Below are experts of layer 10 (counted from 0) of a mixture-of-experts language model. Rows are named router (the router's row for the expert), gate (a neuron's input weights, with its number), up (a neuron's input weights, with its number) and show model dimensions 128-255. Each number is 50 + 12 x the weight over its row's rms, rounded and kept within 0 to 99.
Before each expert's rows: a language model's description of what the expert responds to. This comes from a sample of Wikipedia text that the model never trained on.

# expert 25
Description: Middle pieces and suffixes inside longer words, such as is in merchand-is-ing, art-is-anal, plus closing parentheses and It.
router:42 59 71 62 44 47 57 59 49 21 33 59 45 50 55 45 54 41 36 53 47 57 64 57 34 24 59 46 51 44 48 58 41 24 50 48 26 75 52 42 70 64 40 42 43 70 55 67 54 43 48 45 50 67 51 77 57 39 48 35 56 69 70 50 61 64 50 50 61 61 55 30 52 35 53 52 54 49 48 62 56 39 68 39 58 52 65 67 48 48 49 73 54 47 52 43 46 48 57 54 59 44 47 74 61 41 37 59 49 58 44 62 55 48 57 35 39 47 38 61 57 48 70 57 53 59 56 62
gate0:26 52 50 57 77 08 42 55 56 51 53 34 49 68 45 43 56 61 65 55 49 51 50 27 32 34 47 56 43 41 44 54 50 56 40 53 37 59 50 61 61 57 70 51 54 64 56 67 64 35 55 22 44 54 53 56 50 37 48 30 61 58 35 49 44 46 35 52 51 58 43 51 64 59 40 38 67 49 42 60 56 37 42 58 49 56 55 29 31 43 32 64 45 44 74 43 38 41 78 69 61 32 52 64 42 47 31 25 64 56 37 50 50 43 34 41 53 55 56 53 59 52 54 45 50 36 56 64
up0:37 60 38 67 43 69 63 57 35 43 69 43 57 26 50 40 53 65 42 37 39 61 54 65 34 47 50 58 58 53 44 38 71 62 66 40 61 33 56 70 39 60 65 44 35 56 57 48 65 32 56 52 69 64 56 49 36 57 41 47 62 45 48 56 65 40 58 85 54 59 39 57 39 27 31 58 54 58 66 54 65 58 51 49 79 49 41 45 41 40 61 58 71 63 44 42 47 14 63 40 45 61 55 64 24 29 54 44 32 54 18 61 50 49 45 52 21 52 42 56 61 49 50 57 58 44 74 54
gate1:66 50 51 34 26 45 48 49 41 40 47 72 50 42 50 56 34 55 38 47 49 57 53 60 42 47 30 35 66 50 49 56 52 64 44 60 47 67 32 45 54 67 68 41 30 76 54 68 48 40 44 26 40 44 55 63 42 64 68 45 43 62 57 76 61 54 56 65 53 47 59 59 51 33 60 39 54 35 46 65 54 50 28 57 61 35 64 50 38 57 59 71 44 28 52 58 33 64 82 35 57 60 65 58 46 46 43 50 62 36 51 46 68 57 67 52 43 44 67 52 56 53 49 46 53 60 41 48
up1:46 52 66 45 54 50 49 46 49 17 42 39 56 50 42 37 43 54 40 55 64 54 28 46 51 69 71 61 64 50 38 73 56 32 43 49 68 61 47 36 65 39 54 48 48 36 67 50 45 46 66 30 44 31 53 36 43 47 56 60 52 70 54 40 31 54 52 71 70 61 50 60 51 61 61 70 29 47 46 63 39 32 42 50 56 53 63 46 62 37 60 51 65 51 48 71 58 41 68 55 58 65 51 69 53 70 42 39 50 50 49 46 65 74 50 39 43 65 75 60 45 50 20 56 67 39 66 35
gate2:40 43 59 63 31 44 56 51 54 41 41 45 48 53 42 47 39 48 55 53 32 56 68 56 47 49 76 47 52 51 48 56 40 36 39 27 54 64 35 48 45 50 45 45 68 61 67 47 55 28 61 68 53 44 49 50 60 53 55 45 55 40 60 49 65 59 32 73 55 62 38 55 43 39 47 76 45 61 40 54 62 61 47 42 43 65 57 66 67 55 58 61 45 63 33 36 45 41 71 74 66 44 43 66 73 50 38 29 62 56 39 44 29 42 65 55 69 47 62 31 43 38 66 44 50 60 49 72
up2:55 46 72 47 43 35 38 57 69 45 51 45 47 42 33 59 67 45 39 44 43 52 44 60 36 42 42 31 64 48 43 71 44 53 56 41 50 72 57 33 40 56 43 64 46 64 55 30 45 51 87 43 51 51 49 66 45 64 36 63 33 54 56 43 40 45 24 54 57 26 43 39 57 55 52 36 46 33 71 58 40 49 77 51 36 65 55 34 66 33 58 50 66 67 47 48 69 35 54 54 29 53 58 51 60 52 52 57 66 44 51 76 57 42 67 59 59 39 44 58 38 38 44 62 58 65 76 55
gate3:49 35 59 46 24 48 61 57 31 33 41 31 46 23 30 57 33 52 34 59 57 56 61 48 45 47 39 43 43 26 45 40 47 57 59 50 50 61 40 40 49 31 67 47 33 55 41 60 62 35 58 40 38 59 56 65 74 43 56 48 61 45 68 58 41 48 47 62 56 45 48 36 36 53 59 25 36 57 40 42 50 43 61 48 54 60 48 40 52 60 58 47 40 46 62 40 37 42 52 46 75 45 34 41 52 51 63 45 50 57 45 63 65 58 48 36 41 52 38 61 65 38 56 55 43 40 57 71
up3:61 66 66 58 74 40 60 58 49 68 48 46 49 18 44 30 51 34 52 69 42 47 53 59 32 44 51 41 58 47 81 49 36 47 36 43 56 38 50 52 59 40 59 34 55 47 50 42 53 62 37 46 37 82 47 58 39 56 36 49 48 50 41 36 47 32 17 28 19 50 80 43 32 49 62 56 52 48 66 68 56 44 51 42 54 53 41 44 35 60 46 38 60 64 61 51 55 45 53 35 52 37 39 35 34 53 41 58 48 45 43 40 43 47 36 48 48 44 32 58 49 43 48 52 58 51 47 50
gate4:45 31 68 70 49 52 46 38 44 38 60 60 56 61 34 49 62 49 49 64 52 49 65 57 40 52 31 50 38 51 41 63 62 58 52 36 46 36 77 57 49 63 49 72 54 63 44 50 56 42 51 36 40 49 51 72 51 28 69 43 48 56 41 48 59 48 49 46 60 65 69 56 71 52 24 54 46 43 68 52 48 51 55 52 57 65 79 47 48 59 55 44 59 35 49 68 38 41 62 38 53 76 47 42 54 36 44 42 45 59 16 40 48 58 44 38 48 42 34 51 38 55 24 46 51 39 39 32
up4:65 51 61 57 46 57 50 54 60 43 76 49 41 51 51 38 35 33 62 56 36 55 41 65 41 51 54 30 53 67 68 47 44 56 41 52 60 43 77 41 62 60 43 29 48 33 57 42 44 49 71 45 56 51 52 45 51 41 55 47 43 55 39 52 30 66 74 41 45 49 51 64 23 42 38 55 40 65 31 67 49 37 40 26 61 43 65 59 27 72 35 57 49 38 35 69 54 41 39 41 50 41 46 31 33 44 67 49 71 56 33 45 80 56 48 20 31 55 46 55 51 24 44 58 51 41 46 50
gate5:53 48 69 44 27 42 38 67 36 60 46 59 67 53 40 52 82 43 58 59 33 18 58 42 44 50 39 38 70 67 49 79 31 52 65 63 37 47 53 79 50 54 57 53 42 48 55 62 45 34 58 57 44 61 65 55 38 05 34 26 51 68 44 70 56 53 65 43 50 32 59 53 65 45 62 67 42 31 42 48 43 62 49 47 51 64 53 65 60 34 54 68 42 49 51 39 38 26 26 47 52 39 43 63 73 59 44 46 41 80 41 58 59 32 39 41 64 46 50 70 34 37 52 45 48 53 29 50
up5:43 64 46 36 63 56 49 50 50 50 61 29 44 60 46 64 67 46 62 63 50 48 71 44 29 64 50 59 51 37 44 37 52 35 82 44 45 53 50 52 49 40 43 66 55 58 71 58 56 38 28 53 62 68 57 46 51 53 72 38 60 41 76 38 65 54 49 41 43 49 49 46 68 55 60 48 43 43 80 41 50 45 42 38 50 40 66 64 36 21 55 48 59 58 54 54 45 50 45 51 58 65 54 48 41 36 72 49 51 30 77 67 43 37 42 43 63 38 35 44 62 45 38 55 48 68 50 45
gate6:36 45 30 56 36 43 43 72 57 28 63 58 46 48 55 53 37 51 36 51 41 59 48 41 46 57 72 33 55 48 37 56 71 62 59 38 62 73 52 31 48 51 48 49 39 34 57 57 45 60 60 77 52 57 49 52 50 44 48 46 44 56 75 21 47 71 44 50 67 62 63 41 65 46 63 53 30 41 54 38 31 47 37 62 39 44 47 44 54 16 40 50 55 39 57 46 50 59 66 70 50 76 54 45 64 46 37 51 63 52 55 61 75 48 60 54 41 26 45 40 69 63 53 46 64 64 71 44
up6:61 52 53 59 37 67 15 69 52 59 48 42 40 56 44 60 36 47 61 46 53 56 43 64 50 66 48 66 51 40 46 49 48 38 72 69 48 53 60 45 65 39 63 41 50 62 41 68 61 62 51 31 57 66 57 34 37 49 39 40 57 40 36 50 47 37 23 42 45 33 42 52 46 56 35 51 39 81 43 38 48 63 48 66 60 48 52 41 64 52 57 53 56 44 59 40 48 41 21 29 64 31 52 58 50 65 51 56 43 45 52 41 69 67 52 65 40 47 39 41 40 64 45 39 33 44 49 74
gate7:59 59 65 64 60 42 57 46 63 51 66 57 51 35 58 27 38 64 54 49 65 57 67 50 48 48 30 37 73 65 59 46 42 43 59 38 38 44 47 36 55 61 35 35 54 51 27 54 47 46 58 37 31 48 40 54 66 29 58 41 66 61 38 52 53 49 66 42 50 65 62 40 64 64 44 36 34 67 54 63 52 34 30 56 52 56 44 75 53 49 65 56 57 45 55 62 44 23 40 67 39 53 47 56 37 55 39 55 11 58 64 53 31 42 41 56 49 50 44 57 66 50 31 37 47 43 66 42
up7:58 55 59 35 64 45 86 38 35 58 58 58 49 49 70 58 47 51 60 48 55 63 40 07 70 67 57 36 64 63 53 50 56 54 41 53 49 12 42 54 60 21 41 53 49 59 60 62 44 64 54 44 55 59 45 35 65 59 51 48 60 47 50 37 48 35 61 48 53 57 28 52 48 37 58 37 35 67 57 45 52 47 49 31 40 32 38 40 46 49 45 56 24 49 50 54 66 61 33 60 53 62 44 57 65 45 64 57 55 68 39 44 50 29 60 54 41 47 36 59 62 30 49 42 44 64 77 30
gate8:22 41 41 69 52 75 58 74 62 36 60 59 40 45 46 48 44 38 42 41 42 46 40 36 49 40 55 67 58 69 44 38 66 57 70 51 57 45 34 30 34 47 54 57 57 48 50 94 51 29 50 53 46 65 48 58 53 53 77 49 37 78 59 32 38 40 58 50 41 62 65 64 49 33 46 46 55 44 56 50 49 30 67 56 52 62 54 56 28 39 54 35 56 39 67 38 59 58 28 60 70 33 41 58 46 49 58 33 55 54 35 64 69 46 56 51 52 51 42 51 50 44 69 55 48 39 50 52
up8:34 53 47 58 42 52 17 53 66 75 62 55 46 58 42 47 43 58 69 67 56 58 78 50 41 43 40 67 58 62 44 45 55 31 63 36 48 66 37 38 34 62 63 21 27 41 33 51 53 54 21 36 55 65 42 36 65 41 68 33 52 48 49 47 52 62 44 70 58 62 55 61 27 60 42 71 50 42 31 54 57 67 49 56 49 43 28 46 49 48 76 48 33 57 39 43 61 67 44 42 45 34 41 75 48 47 30 58 55 43 41 54 40 65 50 47 42 48 27 53 44 48 45 59 37 49 56 48
gate9:31 81 33 74 52 45 60 47 62 46 42 63 41 29 55 27 30 54 32 58 62 49 70 54 43 46 53 51 53 43 32 45 64 45 47 34 38 48 67 44 54 38 69 63 48 43 64 57 46 45 63 40 35 65 64 53 30 40 47 37 38 44 45 37 48 69 61 42 65 58 55 43 48 42 57 69 60 60 41 62 37 57 49 38 39 27 32 55 48 45 59 50 55 67 52 61 37 46 60 76 50 39 61 56 53 53 38 44 59 52 36 32 35 34 55 34 56 51 80 51 38 60 50 60 53 62 35 38
up9:47 70 46 64 57 38 73 28 49 59 49 58 45 30 44 30 48 52 65 63 54 62 44 49 58 45 46 35 43 25 45 78 47 50 57 42 35 62 63 62 57 52 62 53 34 40 73 59 36 47 55 47 50 31 30 38 58 47 66 43 65 33 50 56 48 97 38 63 33 56 41 57 20 39 56 59 54 54 37 54 51 45 80 52 25 43 54 56 37 65 53 42 54 43 49 51 62 65 49 55 25 70 63 61 42 74 56 56 58 45 51 37 43 61 45 34 62 71 41 66 31 35 50 39 54 46 36 45
gate10:50 59 72 43 51 51 64 59 33 55 42 53 65 59 51 53 39 36 60 33 54 62 61 48 48 38 48 35 64 30 47 60 28 52 54 63 46 52 44 54 52 64 48 38 48 52 69 50 27 56 69 38 53 68 59 44 34 51 55 40 45 72 62 41 55 53 31 57 33 42 59 49 50 46 89 55 72 46 49 41 59 40 45 41 45 49 65 19 54 27 56 40 58 41 60 53 62 51 51 17 70 67 52 46 53 47 59 59 58 41 35 62 46 70 57 36 45 52 42 49 57 57 61 57 46 33 63 49
up10:47 29 45 66 55 62 54 56 31 71 49 58 42 61 54 61 61 36 61 40 52 40 51 44 47 41 68 67 50 42 58 67 35 61 53 58 28 61 53 50 46 74 43 42 57 58 46 48 62 39 40 57 54 52 56 78 33 35 60 70 41 50 41 28 56 51 61 57 69 51 47 54 64 61 59 47 44 53 45 56 50 45 25 42 49 50 66 47 71 32 60 66 57 29 57 46 47 59 45 70 48 55 46 49 44 50 30 65 39 43 45 66 56 63 57 52 77 85 81 42 47 54 41 59 76 68 64 55
gate11:34 52 54 49 66 47 53 39 31 28 50 49 38 56 66 78 25 54 45 45 53 43 49 52 54 34 28 41 67 58 36 51 33 50 32 63 34 59 49 45 67 39 58 80 47 41 40 50 30 82 61 40 51 50 51 45 64 69 38 34 36 75 49 48 49 47 55 46 39 39 44 58 54 44 69 40 46 40 35 54 68 50 35 38 49 36 42 54 47 68 53 55 39 53 35 60 48 60 49 34 55 39 63 48 68 47 50 45 33 51 55 46 48 45 68 48 63 58 55 49 64 61 42 44 52 56 52 61
up11:53 45 27 65 58 57 64 56 61 50 47 58 29 38 43 56 61 76 77 49 53 61 58 47 55 59 69 38 52 20 42 44 73 26 69 37 57 55 60 39 51 57 55 64 45 35 53 65 50 52 56 50 68 35 53 57 41 53 69 54 64 29 57 43 52 49 33 56 54 62 26 41 64 46 46 60 39 52 77 58 54 43 64 36 49 34 40 49 56 58 43 65 32 52 62 64 64 39 63 55 58 49 58 40 33 46 56 39 50 67 69 57 92 59 58 56 60 56 38 59 32 50 52 69 55 59 53 47
gate12:48 58 63 54 48 48 67 54 61 62 55 50 68 48 40 52 60 31 31 40 59 36 51 64 31 53 48 10 69 62 60 56 58 47 41 59 48 49 49 39 41 59 46 56 64 54 55 60 52 58 47 72 48 54 34 55 37 38 79 46 29 54 66 68 45 45 43 71 60 67 58 55 55 48 55 46 52 40 50 50 55 71 51 44 70 45 65 53 61 67 34 56 59 26 69 50 36 33 54 40 41 32 38 62 40 24 44 56 37 49 35 46 59 67 54 42 51 43 55 56 60 41 52 54 66 30 29 22
up12:38 26 37 42 41 53 37 50 54 38 57 38 49 38 39 45 42 68 63 49 28 47 54 47 63 44 38 42 63 53 44 46 62 52 42 59 63 77 49 45 41 58 35 64 63 40 67 62 52 70 66 52 41 65 42 39 53 41 32 32 56 53 56 54 52 41 68 91 48 60 59 42 78 53 49 54 41 55 39 59 73 61 53 42 76 49 19 34 61 45 50 58 40 57 74 60 54 59 57 44 44 60 55 76 60 45 56 69 44 50 53 37 58 41 69 44 71 31 42 39 40 66 47 57 46 48 56 42